config = dict(
    n_layer=15,
    d_model=128,
    n_experts=16,
    experts_per_token=2,
    d_expert=64,
    d_shared_expert=64,
    activation='clamped_swiglu',
    moe_layers=[2, 3, 4, 5, 6, 7, 8, 9, 10, 11, 12, 13, 14],
    router_score='softmax',
    normalize_top_k=False,
    routed_scale=1.86,
    balance_loss=0.00586,
    balance_bias=False,
    init_std_router=0.0382,
    lr_router=0.000565,
    vocab_size=13568,
    norm='rmsnorm',
    norm_eps=1e-05,
    tie_embeddings=False,
    optimizer='muon_variant',
    lr=0.008,
    beta1=0.93,
    batch_tokens=[16384, 32768, 49152],
    seq_len=1024,
    train_tokens=309900000,
    steps=10171,
    dataset='wikipedia_en',
)
Below are experts of layer 4 (counted from 0) of a mixture-of-experts language model. Rows are named router (the router's row for the expert), down (a neuron's output weights, with its number) and show model dimensions 0-127. Each number is 128 + 24 x the weight over its row's rms, rounded and kept within 0 to 255. Numbers have three digits each.
Before each expert's rows: "raises" lists some tokens whose logits its average output raises strongly, later layers aside. This comes from a sample of Wikipedia text that the model never trained on.

# expert 3
raises: "-", ".", " from"
router:083115126131164144111109127084123107120161140113118114143135086144174086133144144139097104132123091135126138156148085138126138129146105114116130105127122106103112178134088144141166139059139150092080107110146108104113165149159120100136159159111122166124093106104114130103121155157125092109130133115137156148104121115118120173137134134139131095122150145122155101168069153166135146104165
down2:186115167100084119155121165095159146077184164130112132183157117131096147163148122129110122110135141167139145124147106168133091126148137113142178114128076150115104121131109123129099127167157136124123173138148116149155116128103096149159136124100124123112108155142113176131085123115103142123128135152119120104098108148112120119121087137144126140180123104156148114140112147152127155092138
down3:136138143142143148124147120193121106128117134105134131160165108150133106148117124145159148120147154079145114094116102123158147142149122129137138156128159099124131145112131131101123081119173134140125140134139130163153167076154110172141074119089109127145134115121077096157160099126109070119153159141114125168148136080126140100119111087144170121095130136118140186091118132153128111136109
down4:099097114117141101165150136109109143144161144142110171119114121137120171148172152103163090170155100120116144119133103172119145094118186071118126136151143107145117122133108123152117114143126146080146141102143141123097129149135165125148137083110139160099143091110127161125108130119113128149143097184131179113134154137135113109126126096137147120175127100113092142137099148158099158128079
down5:104126110101109148128094138136109144139138123108115119146157099127155122118152123132123124126147114138125123107109131139172105094132070128193074162156159119140076141145088129083093163144112130090108171108117134105133118124137126083080111139090072116084134108135108166150124173108124137131155165127169144143146105099131125112115099121152129091113137164092119127130132117118144137147162
down6:102140136130149106147140144100135158111128126154149094124097151184133110109169166160164145110116142125134140123140087132102142162134122154125103173142146166094101127130102157096145158143119104089132126133161136127151074130143096115118108116168116100117135142130136099129141163153109133081153124133176138158161109114142098138136074102112136136151130152169101156140113100167134126061138
down7:118131121081107081095107111130139152139111160107159147138137163167083170179145123142115167095104166142115125121101143097124130151118101148149117118110143119110121107132121116128110113069133078129138144123103123099132160082142149130184090135114121120169108144135137110138115128103112116150147129124145104132155102138129158164115151121135162140138094167141166158107155104137063097155122
down8:164124141168135161126106161122127147155146155133129168103148124086132121113122129104128151149118092101131113162117175123162108133123173116113105179188125168120079118126129147147092103121164124118114121097137129106142121139169124134103191144141148119156172128159067127121109117097130170168121114103137119121092134130141140121112125137141124147127129062108126159128125168109129137094116
down9:160097113131118108182131142172084121104129122139102107086133173107128124154106120122121133129144110077115119132127168149122138135113131152117133109131135139124135092117161109136079140163094159155107185160164157143147121170110163153136139103104172082134121101143160144134114087124093161141131147151111103109141112173143148099121136160173097145107122149118109163134146155104115155146148
down10:143132109119120152141113125167106159145116164073116134154142108129125078118128134167144113127133128123116100161156133101132119157096115156091171133088155139109111121128103151077121124094119135136153120105105106103132180132139156139147138121130115113094120133064098132132157132118158108097143103106130121108153135141156147134073157114070084135102133142169117105110147090160115184125111
down11:083129129128135070085101128119135117092101155118138138135155125174135116165109149176143111111115121168091111123132111146140134106123127139107117124150168126142119089137127123150169107112095109103117158134094091137118134143072120114108151102117118136129092163157157102142107141127110172091105159067106131123119132089120126099136157126111093115070133116124159086113077128116115138137107
down12:132088154144115117119109145144146117159102154180147158130109126121163147135162140100148093135103160093095143042147100122134084111150111137152138143134118170118143118146107128157158174139100128166138098111118107132130144098109127136126134091103122126126135148105163086093145141149094159093110118121146175131106129139178102119135115128120163123168163118125142107106102153110110103093147
down13:132164138130096124127121140152138116149137161146131128093154169105099094082138172143122096148119136079086103119169113110127119111106121112098134142091183141107152153164082183139103162123125108161114114143113106137126142099138125147121112127158127123158105169125140102115104109127124104121136157095110138126125144066142100156148173102081133118148145117161128127089150130112117135167162
down14:107134086145146171134136113097127121099123094136132126135110159125113107149105135108133128155109105117111124088114086118131151126105104118137133149133151123145132100150085113127087109133153114153158128132151079088142149121137204148164166076166081166124160113142101116142104151116124117157130094197128132151115102144144106152145138108144133164119135115125158166120090131116140167150161
down15:130096127115127129105169128077113102130154171128126118140100118137123128137150095135113118123086118125137158166153142123180127125146127137119121143093117120077168133138112110132122084110106128091116118142136141124092167104117103123160071116071144129126103089127141099117106128058122147126156144094114148109160159116085141142156143122109152069158125089119091145120124166101116108114118
down16:114131161126118123119162150135114123124159111129119117125099157119158122123153144134119139140145117121158143181107093130086092111138097090146155162097141151163138131119159137164185141160117134115125101140091142110133110111156121171143174135154144120096174147153148125132098151112169126137140118118131147146095114113130170076134122170149102105144090154146108090161122177109082163118097
down17:118080119180161171105141147125126163172132118116110139129100134137148118078109106164108084152146129127121114134121101104111122135108134113130186099086099114165122147118115122160111141108090164122142115110156085172101115120104118114104123125086109117132131095121137119170100110099092152158110168125087159157129142143144113148116121147194125135087128137112154140113110115099138158142119
down18:123142098098129159158107144120137139133129094120110148087129118114109133133150138124123131137134118165162108097122124128092153126169100053129134097132137130110114097132092110105174128077175165128126122077148113149169142158145122123127128103134121122075130120116175110082127107124126091150173130113154092100154141119115158113143145151140123120116104139117162095058133168149128117136112
down19:086167142126128112133149171145129083101124108131117101119138142173140156138154122099072147132121140142152150129106095109075136118141114114124119138120130092118105120193156123139132120114147148119102082150147098105099144150134152093136167167134117143102072126135145146124152141107117127133133053138146160154085140134125143111100191104142145118117119123151127113127079129135143160145101
down20:170121101124112143099145131123125128126148146126099115146150104166121087152125145126137140120154134177174119129118151161130127071115141143127121123125131141122100144149132108129113116140079114129111148135120156109123163113156135157150159119125159127087166133132133183131159133142095126133139130112144181124133072118125125191148110143129109170147103165122063183111166119108127182093119
down21:166099154140133135106126117133116104127160117128095125138148124140106145090114173096115125137173118134126170140077162125129112101199151128143118135124119122122095162097170144136141174121126151120107158139134130150170161115130114124123145146151155145090136103137102107158104136092127155080113108108085137087144172088091109122078154106144097129137083147114112136112141143111117112153096
down22:140142074127113132132079135130127142169126129164035066119102127125088118113073117135137165139139147151164122089112131131132169136140114109152114160128116125099144157118125120111163092096182108144125133114140137109122176146128096104121107115139125134113138099118121119113113113109104149143093145153157151146105126141093120139150107110100135067152102103104128118123124166149130112118141
down23:141160108123147113157134103104149091121097150118121166161134168090094143140104136136092132158143121100109133125106118176099126131134147078120124177124140113127132123080164134092138112112110094138086112120114137129149134128157185106108115149110153131162128148103108154134097148090179145145083122133151110167141149138145135090105117088139093112104108100146140119103098104072147118129141
down24:150128108099133128098162147113121101148111131106140148138149172126116102119085134084090174107123116118122164138121113092106107114124146105150129129127122086160163095125101148109111137146129133139179127143176153075103097138119132113162145106123137133124126102098149113131150136072143131069102111131129152123104110091136078135096088189119170141127130104178119136134135114114167142131125
down25:097130152084122106124173128147125107137100134103133132145077137118139151121111105089142157139102133140090143116120126146082142171131096133152112130085169132122117158107145187160146109081130099110141106146073157135153100133092156143132117127180111107182117131123152129149157125110105115119159120138150142113102118119128081113140076097140160147115133121107097115096153118137161107097114
down26:131149112149140129167183149160083107126155081127127152139080118131100125146133132155091101092099135118150120089167152129161129128128157170090148139123128111134132145126132113106120109143107128178142137098175144180137142117135131136128104119112182112146115164132116101133118104088143089092112130132147137092159134156096163136124129096068086113116121141104135135103119104090119149159132
down27:114139134161091117087159093136128144102163156087105109167111119137138154128161152147126131103104166141160140114118135174136074142142093126135142097180117105163102097131131177116139174134142161124126157163138112132137145124110125152116145075163079108117131124152121163155133163164117087117096176115101128127117112133087104104122133136105141136167113098125102153137125118151124147113124
down28:124139115150116082097135121130062134102136141137134173114125135135163164118129140151132157150113134114141138130167101082123094152117094134102133202142127131135143125086073127096120148145142131133128101150123150165099140103193099106144157135108139139119113159180146146118128147118118067126123126111125147096106097134121113119108143107126125114100121101177145103080156119139114106144159
down29:132138150135134087133115110147089116159151133080098147102095192142093141162090152142117124081117119143128157118116103147135133168125078091143105149169172110129092129154128107086139095148107134160141088085138097134130090130111101151130144167098102087128113159126113185118130148117156152129170138122101108127102138121123111124114151132142110152105125146122165144153109122127096121122138
down30:139105119153129132144081137127169141142131119166124102108143109112099115179159083140102067109143116144154139137164089099111095118096105081117126115146112132120138136062117146122128138126137078104134139105127095124147159116109129125139117100082143116135114104147135132096091129115132135171142148146098114152156188118101115125116178115134117148098122084121147174133128113115118167171132
down31:099085150137143145142117117112152136131127102129097153141113067135170134110145150124110106132159128158107210119115156118153076148117109105143139136130159127104137134127105145096108139126108131117113097140121121081091130113113097090182132152155124106093146138114125144135131137140148114125144110115140138120114156101178090140108126141138140159111068148118086128113106093179143128185135
down32:145156098135133127127105150179108151145110144151120125095070104095143131128123101161109087073116059146104121086107142152119119124143128108141118138138139128151147104104107102143105143124127122105113124126133084132157102123153093171092122099129083090127145125154129103141159134128130150117179165102141126129133157092164123119117118107132125194129133123114128121147107151088173130095165
down33:162126122106110151138135121161087181100118096141130093110123121130135147147097090094106145115129120113100137140107079122121131086132134150149136113116160084126179113139136145137135109134120142078124115184148146143099121174139085158149127119147162122111128168148129139122133115125111134162104114138140147145109123137133110078164116126150079095108145139148134110108167077142136060115090
down34:110098149130065111128126144083129150142138133133134123108120134116132117084111114125139115130181147085115148127116131102156090119067131105174178160093143106136097088112121117122115163160101109145117115127113130141113149123135073139170136089157093176120120149082134126116126125096138140128143102095156164125096138144143132164109128110105081131093121134160127125106083124148131154153140
down35:122131107154113132171121155161122141086096135134140155128093121124132127107130092131120135137144159122137175128115113106104173137120120138176152138149129100199112087138131088116160087165141125143168100107068118105121135130140100105141135103138127159144143101123179119130096178137088146107143131105114177100153112099112139146153092127109137112139108136128148117128098075132131141157092
down36:106132115104105140135092124122107104146106144092140160134142163123102145128146158128171144113149147142170094120128133135150086163103134128112133165125122095123136136169130114148096164074146097140109121115130115112132095137116134126146097189152093133158148127086151127180117153114159081102118097115146103111157093119088088159168101134082146125135102144112123176159157141114120134119142
down37:178125140127113141151161092129131145147134160149109066096131094140125119103104105117100138154103108112127115144148128137105152188137127121175124106123189120125108141122149070131122131132141169096093141093150138136142140123145117154130129090137142147163104135111087107145116175130132092104105101126120111098131186107105095105086125120168140158155142164122142160097132140131153129106112
down38:125128089172102152118151099116145129141107135150114111129107121118181150101117158171133106152117124141162124123156117168121109114129116151125167126147099108105095100134155157093122156127138140164117143124112146158131089127103146120131114136164122140117160129185122131100151135096122082168098087121149097174170098140130104092124147103148108160132078091156150156109167091143102134130151
down39:128140115176094122122103148092154169098117135136164155082153146152103135146118164147102138119122097120146149131084149096130167101122135097159126153141112154113098132137118133117135132095106113141125118129140195151135101104139126164109122136106140170075088079112157100119141092126094110093146136116130120106115092143111100125161088139137103120149081131170139116110128101150127132118079
down40:114145076114120171155107118149158133143128133108076150194129131090143112139089126129138129105118123148146129123137120122139143099141132117136161153094111126105092195143138129081155111118098112158133104109141121109090164139070169121136121115161154093134112096145122130164075137091155139135135120116127133149131158099106127129118143133136120088118124100120132152083093116076147169125139
down41:131158131106157146123162150152149116095117112105157101137157120132106082157086131116092151080102120115102134124156136147124112127127117121146102105126083126150122135107141124145138104127129154123173103144133148118199133088150131159116123128117150177152185114136119145107113069138099143152110114129180125134165157138114167147096113135119148146106089166171106103118174122145105144118120
down42:120120094143108138149103102110162093111147090132130109132193125083108133130142135148134105139093120110102109146138115130116135125191147120179132106140139171124125165127109077131105127100149160156128101135120129169085101141149111066162092164139120121154118131155135128122102164119134118137171123128103127140102166153120173109142107118119108162116172140122145148131132110142185125108156
down43:165087135134096144134116153140175167152123151140113103171133142134093163109150137072186164100116172137179125123140126121152149115121119114120178106093132093141125108131154148115134120082112162131083127176115148116113125132131142126133110125106144164138119157127125086143131135107136139092126120141181094115117132123138115109093102143144143104112119118122128135083113115164117158163187
down44:142129147168141161149134168109095135162071131121119111102083170156107086156141114132115153122189174161103134117124113161089114134126114100120101103149128138110133179110139139128125135170156160146122137119124158131131096104140114159112110119141149140101148093168088136135150129085119114132126085119096118121136158129108117102148127115114083168105169103115133105090138121120142154114084
down45:086102165139118134122119116151113152161096163149119104112138133115135134149165140150105165128123143108134149144107170141134136116109158123158130111158138074164142182094119113154122125106122133160151107095086152083115153086113121161109101123143115088109130125138153136153085140101137118121127155169117124143088152143190144121092159148129107156137125151153187123105115098134165159130121
down46:117175164116097119139147099139099119131154156116117131152119134133123175124122169134152111108081163072117176134124184102148114109166143093117084152112107127157126124108117111147155133154076109131111096147117135128149149104117143140119105148131162124163079145111092127158118081170124118112150104162116109091105165076115107124124154139140138138138139147120111111132114127106156106160101
down47:123081094132112178108105143111119150106106084069130115138115157118146105134118063129153153150114146144141086139103120059163122136147129137141145129172148162101099108118130158164089143113128107129106157108121097078110140151132141084154140158099142155158167120161112136111134136125123099117111134117141113110177129120085116176091116123128137134137115145164149138117137133112122125130105
down48:113127124146122099102139182111109141127091079134130122172117135119094171143115094138155117135151096136135129129111149098126123076144132142151104080102117110138156121125124168167146132135136111133139127096134143130109089185155116140150097143136108121117107116137142136097140152105082122178154114157104138120135147161127160093118141101115142105167179091145124106109091090116178126119080
down49:157097129166123135161138153171154171138127107121128162148136085134089130134150113175145106156122149149129088080119122111125127139095190129118093140098168160128173124105118137104137106132161172128138145128098117101144101150113105138171129117110093135124160148084118103167123081138118134147104130136155080172115137125112115129139129105113132138124091155169153131107174131130160136119129
down50:180135120119145126110137077127081150144163164073090138129110151158135069115106147103138114132146144147112156090165129107155102093130113105109100136133137149092104105156135146130144121106125140114088093166119133129168134102104136103118126147161114157140092148140154101154066115136146124115125131139171130085121162166114134125099125132144147119127176177159125122129148128100124146115108
down51:118154075122122153141115127108109087149116171118119119104121096124133105119113156141137111146108121118119095116134141116166186116131098143169138127147132135098156155196083086155078137133163119143145125154126115113120117143136142141154079106133107154153158102119118119084116129159129161153070117148127125142202149123147116114144132099130140137151081139137166163150150125120105134123138